From a checkpoint of a small mixture-of-experts model trained on Wikipedia: 7374 steps.
Below are experts of layer 5 (counted from 0) of a mixture-of-experts language model. Rows are named router (the router's row for the expert), gate (a neuron's input weights, with its number), up (a neuron's input weights, with its number), down (a neuron's output weights, with its number) and show model dimensions 256-319. Each number is 500 + 50 x the weight over its row's rms, rounded and kept within 0 to 999. Numbers have three digits each.
Before each expert's rows: a language model's description of what the expert responds to. This comes from a sample of Wikipedia text that the model never trained on.

# expert 6
Description: Measurement units, coordinate symbols and digits inside infobox data, census statistics and taxonomy boxes, e.g. km, °, ″N, housing units.
router:485445417450505447512566522600439541515495531536522568543480471550405535519503435487450489490363554547442468464565471472497449447428485438556442465418528444486533454435440566575480526459464516
gate0:440547461583482477506570476482513477494552494489494618473513396556511563416557441527544404495492481469469505491554540563532447502504433526482528586548495432514508491388437506431535480507551547
up0:503527527500563522473496530418445512545471493457383474497466587572420413554495546596443495415582582511563516421545417540467573443494434503521479522438538496556466494397508453525521495549501476
down0:556447528456506488540468516471432511586554500481444514474517545507500439507549471442494581523521366566523537533486475545552488542505519495556481474462534492557446540525518608463525613630441607
gate1:520376540485462468538580481535480550487535528534489447563510560498517530464439428608490549513545548503524524494551469504470484463440405486522457499431504435497507605478468547499492544415404538
up1:562419562451501445528551432487404565442579553546426499583508505402554482529465481488504541513581566531484491480452493454389538489512458490538484508510464548544405551472473606446478413462482447
down1:475559455444462500490513447457487507483415485562599524498512476575544401556510474457513465513491477531492548584527527557531553452523565511437446438457508494525507430521457501438475510502483514
gate2:510557536546444518421442489474486510468407530515454485560606489461505521514450535587501463503452500401461513508518536525581416552553538554589539546538466466501448509411526450529525476492471534
up2:488549485493494556464481550588624483577474476485427486543512497440508607479524482524438466485510518458458505459509502444572424387547556591542448496502442451481471492489457531510585534478522483
down2:548482459544523556525540515466490488544541436529453492625493494527524564486479418502517476445480515512540542490453456410506469536456570565513564525518446421510497550550526398422494452614596517
gate3:504507460551526552464490485532540568565425564401480575550471399557508520537486564584545487504477510408490551437491453514440521464486602477511538542432440600528470574495426523501439443452453418
up3:487547504524461346578495476461418399561529498480468500516515494449508541442461418467527551515479485529475438512567588494534486611494473548409596574502547434528524453478518506449475539524467536
down3:453468485477533522510474425423490516493471486547525549532435446560506504497583451600542492448520495525457458542516525494547527576558489576592494519446490503521506443504548455521504486510463416
gate4:435434379479553521607534432456547484572532546523542375459605526468427426415422514484596479591442470493551475526443506495510449577483480550484525466424502445574549531426525533499438514611480492
up4:530499495486577519388512464553411588458514446469470439573488439562580487532573517461454451532543497470481414440626478482544529500477454440490553465494483517488352574521566582539573497396500465
down4:452531484551579546497457464533530531465548598551412497443521462540509470428460471561523589450476488524495470586536484474508531522533459472491435436463532443544439460494467492369502569462435492
gate5:488537462485519492432510407599483561439490519560438392517510535599412462524508490580466507489503478449504457533536568500598403572521491418576439409495555456517474471459493418460485457416473526
up5:497479549465537404394485489578457444434548414551509395460500447557475509483512461580486552524555503451565542523577453515570509602527559512514413417538516509531487490508573475463474406471524496
down5:474476463450545486459326454428410536450565526518473427429448530498458517480423504495486418524503609546526448477545541451537491446373472452538480515526483531493465504526523539500465553549452612
gate6:504557461484538469473556488541496516513427419614486496501444464472565510500494538486589554437483520500523418440520457470520453520509489399498437555526485441416513446502499530478419485530531418
up6:495569487454497477455515588577499557476599471630599519558642463481552513522428501486474540442501518474463364485550478475481551517453466383419479477516488486410434561466526406562495549477522549
down6:548485434557600470495524454510478500468554423558429404639491525454573518505516523517542526497454477631445455500500522488523388537453414511459502551517563524468569506580463525503522522501537506
gate7:481550471499577464593489524530520522602589445502447515482557417463515506476496479608507534472446374529431530416486471482498537569445508559593454482593414478448496502417508532480418533449469447
up7:450445504524464519553513478554493495483501496575417540559504429492456560395468563593484462460438497467511640478472414532499428517456465532550502474453413521592500454440553587534508519399531458
down7:466431504437531447552476511572591526449573501452472420522455521520532530436437463573555437430461530480452566472493507530480520458512492550564491463444524542511430559530430443537512528491536462
gate8:499523430529521513565482474512510515457537581512514518522404567554528548547467487454515432519467475509522406530506540500431515358547529562414493523440446467531469499611487562466469524456501500
up8:488489477534407488556502464490474489545497458434458533519474490501531437473520557555475436515494477531469543485519554503544490483539511578515546521483557493544611446465459361454491438445602512
down8:473530522545566445525546600494570566506522494583516456405522486521604555502492411458448472497550537422538483575464469488498543503556544448458427481515520483537482409509473605469463461515554404

# expert 4
Description: Commas between place names or authors and years (Urbana, Illinois), and the preposition in introducing locations or times.
router:414441468407497446533492436491530541492484503496511522505550463594507497481457414427494424424419603491483425474575416532521530514476549466586402574457452489545492563546446565517463525459406586
gate7:536489473549474463557459575552466376443583491501463481443567528448465546518480517512456445498450526499518594513496460534493440570449442511569489439512526448481512592581446567460500497531588508
up7:472505528529557499463512472496486525525573445565473398465501546460509520439570586571385530493509535452428486509530468443450496422453463512459556440554487481554578532511518473500489529528451552
down7:441533548476559528450498490497450483482484482520557494496482500480422520524541425621563515548457449431412522383468527473488539508626436499502465525520501518494472523483524439403535490490385571
gate8:479494537457610572438494567483526548456407532431554490473435462553540456486580539535579471536508420455397500464513444542448533550431605481514498558509460527428469522537531458528519537497519436
up8:576437513508474440536601519404463433544514591478425466453490462529473494595422450571548549508452430438514589488433450473591456470538485441484612516523508507578382521494448508540503462531519515
down8:557451548485540311458512505574544420451541463395466456558477490485512438531508473543503583454488537545480562548605545487462545513514525513441496496460468437476475474494341511508557493477511563
gate9:470582492565470422426522495501580561567437505497464597507572552495468431475501402493477466442432562468592452495459523577582446480446450486511484432524543475556476479545500574486528468444506535
up9:547447501530396493558476563505532557473556597458524397541568471562569455483567500513477517504498528555481496491481465536481504436524437524499550567533417523466477400460570469409463518525487495
down9:456438456502485462510497611438591513477545450507499475449444390529489472483552531571512540466486528535451512455479415491508441505530474609474518611444478495605506488502502546543576562529569571
gate10:492507566462478408513412519516494462452507583574588489483487498529549467550563370510573488538476536514566466479449529492549459463516549461477403590465506581500446506486512532418507478496481510
up10:477548563570526529477535544590526518534477442471449595467510467357557527460601562499377523486545418471496582491524410538485490650529483528499533469480534401499490424502518459462521464556544520
down10:501614556589492474467593456515493493519470439487489494482431564510487521549461515515497515536465504530518471411483425543474500533551559517522525476516496530494469412474363495494475491528526524
gate11:592474609538548498577413488508491532515518546532472415549550551479523479491524427473447487482585559430426430519490529576536462539423461431503516536514443492480554432486467527462564530605503553
up11:563488503519500578479507539520460526384497474556446516519522558395498441485508517507445522510434530491396501557452503450502416513423561518488509496512424591474577464446459533359481492519438585
down11:528512427467422472516452451477545553442551559513480508422506493488581475537490521414566551470506456430539537477534523487558469512502529580506554513497410633503442489467464412391588446533511440
gate12:536538508522450452611536511514485527506494457511566576498601516450583435482479540546528544397383493501469437456547502562524454485504531434515467594445538463538515472556531475470526458385481489
up12:483385506606467497428488487480576482490407569453459471583447574539536473560518478503438462492470499464491614560419487536487489493399516479502567549515484442489426491485580500531520450476500480
down12:532382493574536619507466539519594356505540588559546512630409559484501643549575462539450504585435542507463456441445559422407510490488570531505507482515452546527456536554485462508478418561560595
gate13:546536613397446467532542445511576417486449535580475546544528504482501393545469533418449508447481529531493564535482603577500518549513534417435595585475486488502524457465635384451520503503475579
up13:506559511513473509529478518472519456496447421621503542612523519576489445442563502504435415472507545494467546464482583502478488530468489459489513553534586417528417419499507529485496502579476516
down13:447603433451539517504556521424478533474541402595495510607441393541482475396558456535522462512504507489504517364505433483525523477577470555478428498555447503540447554517526550503528542562498520
gate14:575569550544509482501478513467462416494481434520498456470503506527613513482489458504477487545526502483523502478434547580412503519582446518518406503504446538502473533531477530499542450544560477
up14:573566422512460473521532485452461520528446537497522401472519480479468510417545561578457570414522563523467561526515476561509448515488462446567473552508545427517523449508517483507448438551542463
down14:492472541530588434460585477521419609475579489459497508581488507520514504617524553495503506425484493571524589398542513505504409464545552413533422574453556510506473516504543528454550534591497516
gate15:445491535447436543497526434501509562507499462474427339502588574524440449521562494554522536514584591422567446431569454565563529549455445559551448520477517575503486442490530489541432490553450528
up15:501544506531473598510466531505461496481531559516465544513488396477569542460424495471508422522476461494486501509498479562497485481442493419477563496598459448541533443502355518495528510500576425
down15:523588535600536475475485468562493491498508603579477434484562613561466459547459588550520479470484597449562489524521576535508457537488495535462464525532533481450524384431463631539511559412557469

# expert 13
Description: Opening or inner pieces of split words and names, often foreign, such as co-, re-, De-, Ar-, bar-bar-ic, Evans-P-rit-chard.
router:480471478438511449558506543516508570538521535488608517497463436532547564518449439541486459440497489498532477553506491558444492488558526528536430548483440465478508524589474551539455603432396548
gate0:505450548596494483513523578465534529486579504405445531415530573572494488531412493611494536512456450518593485612492496522485449472476556575449351365510499412457568512501518473471506478505454582
up0:619534478492464406421465448425449457492495460398635507470451493505584418505492505547499459565512491450462502524543568466508445532531460483665507484474472440513471538473441475611407591533522411
down0:387493477485537473452415614517469518413449499465517595509477492539424490513490444474412479470588486540518590527477521468521608521470457453461466432487456558526455503481396614508610542463571438
gate1:470423503452538572431423467459547558436485543514525484466494473444536412398496489401420478560551502468438465487574540535427514453462440539559517500455480449513544586525538438531505513567461459
up1:425540438516589477482540520506504506490459595496484491551518415529456502543518477429510458545510554474479466437519534503484478491511531450459539430514482446584509466467465472564398563495566563
down1:455560507417476556435562521480500449512555578586552519531470448570486523536485458515552443575483446505439457536498583488552417509464517550400496512601512497470405532455479495604506549523567483
gate2:505457440465501491473521525462494478444514484452614426493449434592511488378482562500449485555506587413475521562527550550515491389592465437541501451450491473534518459543577377569394552436507510
up2:500440516557567549502529569459510406496491525480509500433401519460443573492453525501517528593499572517496554404486539538432509474440562474415568518523447487525635453505497563491491566483529473
down2:558465432484498473573455532476482444444413530531597560487467491476497552578463572445538431430456488476618465529462572558566515528486575459597455479495525511503460488537479522571515472516498561
gate3:516438444428420518545393520481526490523495549528534509486455565397504517480412481499419390468518459504451482549432574519513500573512404458517482523497452513476414493478480457525467423585481551
up3:492428534533443520604453530513490473523529553471502482461432486469459520556577454515421473443472501469448493480460520593470513473603391562456506532474447428473445565544449342574471487533467487
down3:550452564445507544419539469482556550492489541488479399469484507510434482559583408526546511481473503426547554500474398443531501464485490519463490467487478592477439502525451473519437535485534607
gate4:467529469541529523550449461514505419500466422501443562501509479443492406629495451511439471464487599539537490561511442462411540511431544493456424495451528502491600448549496453395442537588484531
up4:466545514501498554443581559540507485407557516507591527532549525526561480441456461391513475485461468478440448604485551496665429492516468525515512537550538512528461568454543453532533433394581501
down4:509331480488447494509404509577513426523715511495518549465478502449480495536469521514428434546550487489592625530453464569471408558490438501502493503472478523501430456429524501516468484501568517
gate5:456511442583472451552460546553502483502487550491532468444503456454543564501486474517518535465482542512479545513526521549407552552582423565607457516458604558504492581491484528544410436514552603
up5:488484548485543537408498523498566524547450514405480544622418431560554445469612492472457478490478494594452559578496535547532423479438466381421544511510454471578499449502489407537592554487552400
down5:466448562590566511521450426491473558536510558524526559553480439573378460440429589510487569402477454535496497518469437382507418532464441467613504532501494469475557518437580559398537468562449586
gate6:415483516477437498454495534473499533434523501488507424425445469561534501529450497479482473490437479478494477490528460481543593421587515551511554398541427439572522517481352476486433576454483540
up6:506507622543450541515486547513440447480545509479515502501434421482489477484471478493535527500455546586474444488494538568459487492495464533488599476550485554501595535542525479458462595454494556
down6:551528527593490456468420528432529543454503515504513487561482589512482439521470585455558487433626502418472477535533565428523463495528512547540440462415473524585597436447538500549468467509559579
gate7:564481522504394515515548461475556532464479498462527451560448549459482524409571460492529487505513550529500434495531544553451576500499505463517416513488439504588499517627547506486489522498469476
up7:522461611507572569425502553584427532461536512550488530533523475590510539537455526542524569453486512528516561491488401486507482513469498505493563443525542592410494487477493426428476499422467491
down7:470489566444492509513481491553504505551475517556421525549441504540454494426536613460519560463616491560407560557552478477509455548518508559568517557430499476483472491628460456481570443498500472
gate8:558506524467495532497506507481521476565464529507513547404451545531468547568449517389576436491437488434401443468420429525466644480542477538521513602446468481549400555566439472533483431518501439
up8:508487484407521544543494458497559463491420534522492284650540454479552411486487482512470466471469541531465532420511527494435599494528491513373494384536509502567534485519575516530370597488528516
down8:489482424494519474503454566426437538459426474473580511507505526496478522561457585520484485472413554510529535506411526477536542459536471535441504542403454564545554537588600460537552504556541529

# expert 18
Description: Single capital letters starting names or initials, often in tables or after quotes, e.g. B. Milligan, Kh-rizzie, W-etherspoon.
router:430430509499556438526570567521388576481388523456474530565496515487494526511555361543466468482418505568457464464593424474566564487497544485587490612358484515475487553522404499484490585499427556
gate0:484510534510609477477558535491504581472570554590539499478486526407468470351513458576451462545507548439499521511593499517479458561544547454464433541514580496522454541496430466507572372536467448
up0:513490570466454590533467552539437479502550439512397513476511500550508514510495491520500517518464581564452508532455442463509572465445537513432535462516485494540539539493554571466457471460563396
down0:576499498415457519526475502481396481501519540531491488480577537439565463511575529404432512466517526459588418578533499468513548523522544526519478475484575536448447521519532420526480465492455535
gate1:528489467568445609557529527612513619387560452564436506500569476439480444512386563565460499487525449536510479502592501481521479507498407538560532464506545553517505473509542476513551530573456490
up1:434467507497499477459474521425551448511483519460548516486458473606555545460563539507475505475396429407478505516423403505510482459496628470418518511526466488434511454590442523490583541504607450
down1:514468508560506509496499458457554496501503450539432595503510494428434492390430466587522509503455564496493631509422484483533361434544525521466448446607378528437541527465494519458585592475551538
gate2:520463506424588581454525484459491502478483480503601506549476518538436540500545575487510474500479444480552473576466470576562547382444482615474456546426529504419550513601567458487524568526510554
up2:572502566510448462489506552469485429502530485475435510606565524389619496586507514448480535499604522536515473468531529527474423464382581553510523605442556517504468462452472482506445508485645538
down2:550453501493452526440548448579422453483542565477551444442465550563589505501491497491507423493610497563449449456491464530491520490497533513501526498451470511560451516550544451409467526450542537
gate3:548522405484533574601422560529445500485496378477499591447413583476460446478534504537565501449455535563492426491546464450520495493433477473438564436507472537418490448430421466546432525523509605
up3:522514488479485478477498517548403612510513511471512540491542476437483413500472422480522568538503498456511568406446530505518427500451482467535482586481476402403488519506420442500517386495493443
down3:529454535476507421507611629508462550604548572554531521451594492445538523525492495499509588542508521484471521439565376516519490470470464495526439552578440450493495459469491420429475563546577470
gate4:389474535417528504435471547525493476486554550494379531432553464543553423473469437513432508589412492405616431552460507485481545511504447542502528537523575531430496540433514377493556579488502461
up4:467526444475418524497441524465549522514551625515523501502465444435511544441487460398486566431485433536510442623613499496511555527418522578501526527545434505418527506457557433492488538427498483
down4:427522496482503475490504549455497443537549521617548421459416446459487556592483543583509511551458502483429485507470513534540516511616601453458523562443531511440488471535502496463572551481544494
gate5:454577619449579617513621511493539478426529471521456474480543470498416557505492480540482530566499499469511527490543481545549471467496514481627544464487436560466610482531507499475473482594498543
up5:468433486449560542564465535465635505466592486475471499500484530456438493495559489414434543470503437479467435542495466524487505484500430473513485439465515488538498579537503534510541462428561461
down5:421556528570503445551475475519475504571520564528478522438510497431477481492573529446470419493514528493506484507487548500505540577461459500470412514453526453484533413538506520449516464417475502
gate6:412584523500505546529498459487433457519482468480489534436546485511567479523406509551472575564466502557498482488419443536463491505491506407591531488540445529423443544462539542462441436488365523
up6:508533557583482659536514479474448459416509503538504498490403478460470524536467435614508443523488476511506461529515498526401537448474595445509509444422541544491556556537434434494494520418456506
down6:528438513517589506530519498479515493500532525608480467558436508510543487503495476559431460519562428537548476511553574464473606480503534457510560525406487581477451518554483439501551512500549468
gate7:541416473493498524488519523459531564538469600591467441538504465536410485469594561455490534483446571474395543597427533501508557417475499554537588584524498476421443514495496442490482536426457516
up7:441623546501485372536614456515470485419459414460416496466556484508538547409438479428550483563489413598502511510534468512506564544473491558566442429464482460543384569580507481493565496483529513
down7:512497507459532538366486543564467465460450467494445497438542506463496475490462485553476467474526450462499560511419474440489461553590486517527410457474536439454565504425469580522465509570539549
gate8:405521449567616511464511447477445431440567534503434445492547499511582489567524444548513506572368517541525494546551467567459469501503555422516504477570524476441406500533499502551499525520502552
up8:411455495461578446520521501450556523375530524492520395579557522536503504524513548401453497523489495556457482507556539559464538386535515411484428466461522453490484494541504460494465477490462410
down8:475476436439490509507564528375595529500462490404593501492546537483521416545580449485504529463549500495523429428514505501433411561586517510602455501450526440463554499552480451540521481597486545

# expert 23
Description: Digits after dashes in match scores such as 2–0 and 6–1, plus numbers with units like million, kg, and closing brackets.
router:459452415463496475570574531533359560573437485493430577550525508537490512518434481432470480435434553477518485491580461572525440465515572458543433539458454467471526464501457464576378547442477558
gate0:431442472553568373541494512508431484555478448571605506471506495444464602468564481577534487432493479439419402520534508558527547457451414486529419515508497454549515443437536524499495479503467502
up0:452446446545540453459534509579447502474574518475563509450557453384476453539519519480435550441486581481435475500528489469486508461496430459498468548540507479586493545445452499535544510484490461
down0:517411533528527489514526446468438533555556535559433536589463453507403502495608465493478513499476584444459602498490407508520467466513530507551560536512373428647540536423492404433455488503521574
gate1:476567474468462501595567541564516561499498486485447465435401529498520570496412530474437518472563494458520431489481454476477488624490626531539530546505530503484488498541479471494478437475508376
up1:519472581429530480420520532465486452532544467514523635452438527509506414506603497637450492517424492544469513537466564573503514465506397382477503517491367549501439538466565479450491406640582526
down1:544494592475526535609478522398507383547500445562505509569559514500524525488510502433485507546548538512537480505510525504476481499568431606484538552445441489522583531541522558506561506418515557
gate2:623467470484545505483559508499457460543422585475475468538507545558513519538471455544478472490487541415488504456566512514513485548530489464442556518609493482511579468524509502532407520469458416
up2:586501529481538464539519468522539360550498535551580623480539604537489407439460459529461417535523563515511460463540531541534531494505506485517528550494552513553447404450542498495472437443447461
down2:489448488541540503578504527552547467436517553447494602436452534508582461538381521550557483600501430450501516508466501513421557499546563543501513627552415478481551443463516495450544526552488511
gate3:526505420510543489490452456505545501486455455469555510570470467534529537439534549468520494437467547418481552556450497492514447581475444543522430501493443441458536542439529511527481505428489446
up3:501437505534524521588482428565366564520484607427537504529508449506450455528484351521490585509530493509520446454521471379439542498516510548504507407538493538428529492568433479512559509516544464
down3:506483501497570494597491486453510441537464499518466564480430548512541586506475556479433538473461395565608530498445545418556566576599512482456578556469475544490485482547567506535454492519512454
gate4:504515524494537564488576486488412455561490493535492504511537500442532597464523461436478455475428515476475633451481445559556511437545524598525410565473460500470493463515488545518519551431537602
up4:459528484491499455534480516493477599448498511474505437515479522602495462524509458544576524488550469476532384447430591460446432540441479460462454439501554612516557536515538377478469477488563351
down4:460395499538450546500523548478456476480533399486456556501451492479478425460553460549512505428489430523542470380495532554574521505443560481548459468533561535483533533600478542523502479629512493
gate5:413470453453483489431413550597411471412416454462462585560514613502390608534477536509398491464435492500504443494530476490473470503630469557401502433555460554434401451577495532448470536439444492
up5:554404509451493541446471526484453528477493482478498503461443467540496455504456486448417472563454511478456530462456480484520513432515471584553487407497532485458568405550466527498506486373441426
down5:542424506444500576493597497415496484414431510532427487486511507470415537434503470585541504557550588527381546563500521531500471538511471422493528507490578505531571496474624548493506514549425361
gate6:480459421533558574448488566454502525465494509614505493484420508486497508461482597528491488504483452537511612456486488557527483518586462403502431480508582569474554517444508512392525419502489467
up6:527489453499449414567576505529531479520509530440435558461538534485560519557524524504463550468548409534497510565464498405506464550490430453445504498444462483478519535609503563444471500494490529
down6:566473564508504474431456522433445537553508467456454541437468465488484584500525470511512480528467368485557556530535565470524506446551482531448476512503516484435555467507513455478537532480473498
gate7:488432513532589634466607484493461517438470572449536399539474509594465471451529547450526555407559478436540570523565547518557448429570501536463519519506462455567561568531582412578380482552441415
up7:538545459491513523491447545472530536439530573423534443511553558444508459454500426497506457456486512471510543420571518545506506519470479502526459460564474430574482442501415439563443553557511464
down7:493502533548484431488606460570480564563505423496461509608539511490493553476542523466477556498460483580571490483525478582518605550585460548495493458525493520520527520482544567543437473472465480
gate8:497432549437563479563548496438494580486494401485500499517535479458457482501463460460494436533517514451553541503498499621481464531538402455495550484499562448487616478542451405510430525437354550
up8:414434478457587519578616445453529529475437510462447511486482492545463503510462459567478576396568481406505557470527451578468573566537456457517467593522578513552567493615488487560481477551542531
down8:551551484556449544454508508493411454515452594476500525410613514469492498540530455509461443481487458551549501530435457484487596384555484485442549489477401595491476550457578505450497472531410430

# expert 1
Description: Sentence-final periods, often before a line break or quote mark, plus male first names and titles opening a person's name, such as John, George, President.
router:448488546513471464556570497453496545533441603435511540508583569495508502481448472501485531458514487556462459456541466530532505529494554451571470513479446522513531485530395554560550517451508557
gate0:524463488468492523456515457469439485451526463416510522492468453429412497404457355583502474507518572502511393560489508381511458466502451588528539555502427389463500457564538520530480455559440539
up0:509576420501584588586488525535528480405478373532560451521457531555493508460458565490519476538489514563506503500524527441465443418400529527410492445579522561539563524542585469475448517510468563
down0:600546566536509408454457447605494523561509506576407498526479610526477554473498530460436449503453522513504490524557540514460536485499500564463465522460469445455433576531571469542467490466434537
gate1:450482531505602516567431423487547546501569548506492459512567572498467513445481443488540466412505565508450467541462547502472542416476484493525561430477512485433565479552511489482528494534492497
up1:474448533487530513470498619515534435457443519419466434500475457586570518509515466564505487611491463572585529472464447540433516479527535485457500570551540565509514594486545470495487501459512568
down1:467509486433476530509519563510465599445514467549579495373561462507484426545438548440522522527597551535449370578402468467569459545589550445506497528487477501451477425583529452593470507625514495
gate2:483559469474526580525469497541495507586348471566412509554502382478508529459489522520474559516536574529451470485476482523539534472546574472505426518525502569421437501507445488578563477536488544
up2:538498504557528517498499542499534577548507480466415440382477428470489441419488441456559536535425541417583547487522514537473524500461495512489583542460458513478579504483571545499521527516454486
down2:562572416482527494535415416491564527508531514495504512435453610491444464579542485540429447493393503466557460486568525571448508572507509480479491536397502467551463441489457467497551517475476501
gate3:484495469495533473480501517560497433489473514542598436555504458563450515520574541533476494567413547475519406454419507478474508551471532433566542458491585470516419477463484585426614395482528430
up3:419603450485519551557492436500486434530382502540578506537512456513647487488518610376509529472342500543461420560503523504511436527528445498549520457432477557466433493531516514508577526471433556
down3:465507506488500405530526507521504488514430465524512489579504558499516524405443505537489509424526401538504455593536491585463497431522530497415505561464573536541549477522468492532500588562538534
gate4:530442514466393482604426427446481488608551481457528594431407606472501573543484458579516486493594569601564521599549503556498445436515462454493405523525485515559510379493551487492516583514433495
up4:527466537564380542519516467502507541569465438427501538419471502437538503537523523476609453453572527553623430544550520522465458412542497490511445420514498526495494500498469499437478547412508503
down4:532511455582548433430392500497504494497490417500479525420499478497436523424366512518505438521469653469503508553524563526513460536544473523423540515431499471586438554426471512475482557533481466
gate5:490484420444508567342475518516461482511515500492566504541463428553452533445480488470480528526491522452448502449505480465488522498526523448536539581600499485517441587515465485563501462510573528
up5:436547520552482548549490482485527484544598552559551566512415500459449477498546555509574441468529547560577496424545400480510522370448445471444526495488468517558586475440503589535488523467464479
down5:506495491440524501512570402517566539451624481479575522544506475437505420476462504530556583448449504422551466437466509520532559484544486413504547451373465500453516495448491455514473476546551442
gate6:474483445510491471546461506542512551543470524478437522572560467492510502470432531498460547504551452490516442506436462570524540531497491416544428460500542452498418537526484528499446437576454608
up6:496459549559487456479476511490532496499447592475492572438527496465490424546540454560486542585513532438575492517467479491469540506534482423430456526498486467591544457508526493487522460542436526
down6:457501484441487480476415476498548577482533505473544505462493465494518487487507429528576470449453513595545512496441555521430482450551503431521522446464473558513574437497518475457451500490520574
gate7:529505567520521471479523483465508578510480466466486542506574530503465545524603497473354398444571488569475549437499444550366512450430624540562608457520476521591497519551536524574576553517504486
up7:523449431495532566547467476600505371548426526462500464479412563449538433400541442473534505535385508577573448405477465414556504457451470553437520539525488514469419479455544431469450473622496481
down7:502579565501459441449527536512575590587394438485453550442516501475527590509492583472548508501491475559473463521499530472556495527524452503504449493447413475447461510473480411530503393385568547
gate8:532538476473427616525531541455550537564509455459470599512549462452501544428455430538480469343590500555519439600475501502506453441522501473489470474468440526590543582485467508580518484462447533
up8:494575454469449446554439489575477472478503510488571426562540542528492531494440493395504495515513440493489442552515542476466515500555486417501434516507514381463542534452382421448486469487435473
down8:489390485544524596472558445535516560559531457488513490538478510533550548530484508427452490529538534410465458541431485515551557453487472559535399446519536530518499485575471494479530462473509459

# expert 12
Description: Past-tense and -ing action verbs (used, made, played, won, expelling) and particles like up, out, with, on.
router:476363489546491420473482500460477543515452489510513571524489545454571523572517469534481426478543523504542404479525460540483494471543564557555434498476485444545530576574457471585468497479513529
gate0:461467383476480518558491553500564493561503409531520517522454495523390450524497548489533517492542467571464560515506500486568484527465499423501475445521514523517443524463543627416582490513454469
up0:565453529553510466496566477554525569427481477498534507487474580444559509431535462425519490619530578529482582423517564447526483430468556486558527502492468479488484446489461533554518474492545537
down0:546462481463515507534513461529476454497478452459551538592463515445441571493403580501542502412469493482514461470526498451490537489552406556502491461507451544534518446390481538459479517393523447
gate1:483476403513558480495529496432386589538530483526515480527512496429427533458439498473583488515516449439534509447497485438459500467518471551568462482525492492469519548556426557477557539472499449
up1:521538465505527489492446416477420498415478445575481511474406438462474434478484480519599598528425510542584482418566474412484490500499511584489488469538533438502459514447467521512457529503466540
down1:583453478494536487529400565532559442496483562451461442476469457481527597460555492525406530540493430567538600513466522553479434555507419538512555483582549446455449561587420512530448487544572457
gate2:477517530505559434450469487518524566547468446539487470485543583591501478531462523491520570438572461474562581465463432572408438515473433577453505584553477476453595465569460331481428597517584458
up2:545581515443379525467506446457456565587593456543475467537420480504526503479487565551431472510484527483551552533535633489561443573483515504445550500497476521530407595478603502438494453536538607
down2:412451476512519517540490459533610514466515524407485521428478466507477378521517448521578522508469418514455483510495439549462525478586534485474425546418494454574532411553517663514455457475571524
gate3:482403415499526542386497506510575582545519588499454483481502410463413590543461435479474578542448483609515508392502573468455418467482453487464474414474434564545485481465470516413493523547442477
up3:487517512498461452522485456445465384491550457552542472552507497490535488428565599567546504460574549444584423525478463454462510502543586538478488594437554452423551463504491516570417505482535557
down3:464446583543507495555440528400434442458524497532561500506510450551559554551584486550460579426527489458476461456515561477586500504508450450432508533492421374483529455511448542507485540518454470
gate4:416570452494556503561577450563529563528477493453464477469499461437406454452421552449544500450432485389603522547510537542475493508528371478497493416556491526532543459565484527461490506529456482
up4:507516454468451534525462471364545512498581388595525374438532576500551523443503461496494508513469484478408478579560499454503527512457466485541450397489466500556449555625465492592449599477449515
down4:502555529439518469567533471445477491581542499528479446508637600505440455535536523529558487493577487504504477516577540561523495474413556486454464506486546565497521409468560494544557489551476487
gate5:556383499588540492429551528460505464494498548518528470487464439468599537489451409536645464515451529528550471598521496453556525486575641552517543490483503490521644508441447578459518558477515613
up5:486504508483509479525491480493448576449547460508435404574499495522416531549538501473435539408576491521545504459574572572462594532492451469511448474468528478504470412569427534478541517431517478
down5:493629520515522482386454541487508584489472641488487499493525472561572461509549526520459478510537541463448656505571461524500465465472464603457463500493520462401470545466519621498565540576576431
gate6:476465538444343526475474550548477586554422490557493451504573494531534468445545496514505452544521535447493567524545499452521489426390540513440491530507576485503423521450462437523483553492464542
up6:495491545490601518569535504491504456448454394421530526426528474531418470467538349487484544489494403478435581479575577487489470483468423423504511446481464487530506552596561521512487609489494506
down6:459491510464488536471449523578436514481518549531451488409494400465451425468568497493532490400526432462560589485453515522472490476502490485528427445539511534461417424521568479476489554559482417
gate7:458578483478497440555464447438512619432534505479439367622434459507533527461530507503554460535522484489576485525508462469492395544476577585564537492429512548478427493596458482492480526462404451
up7:555463507517449477462483546548426520428493492479561531525468494512524538493466479490617542516459455551521468506506551457485451564563439504423486591492476440537483504514569540536550479451570407
down7:525493567525553499512420440523504534544544442513496416538556422492517518494484480543416439464502510479509471490486475598465505493525427543526536427524486527529523495417513501465497498534547562
gate8:469612630546417472494461528531455596586552455497555473409440452550537478425531495512450413616515488481494460392462488422503444523485580444620469596513519554462461499515469429456428508521465545
up8:468517549459369530444459512524534530507476503470539527484458425460538414522547434487430408526489422456519509415449471473519403493509555481560531567434542491539524477576480475524452545441449452
down8:422459554558500544469535511485466516609412443420471540500492572541513563540558471572476530470547494486420485525423586524548395387433429473504412477522433404538451492491533449536400495520502488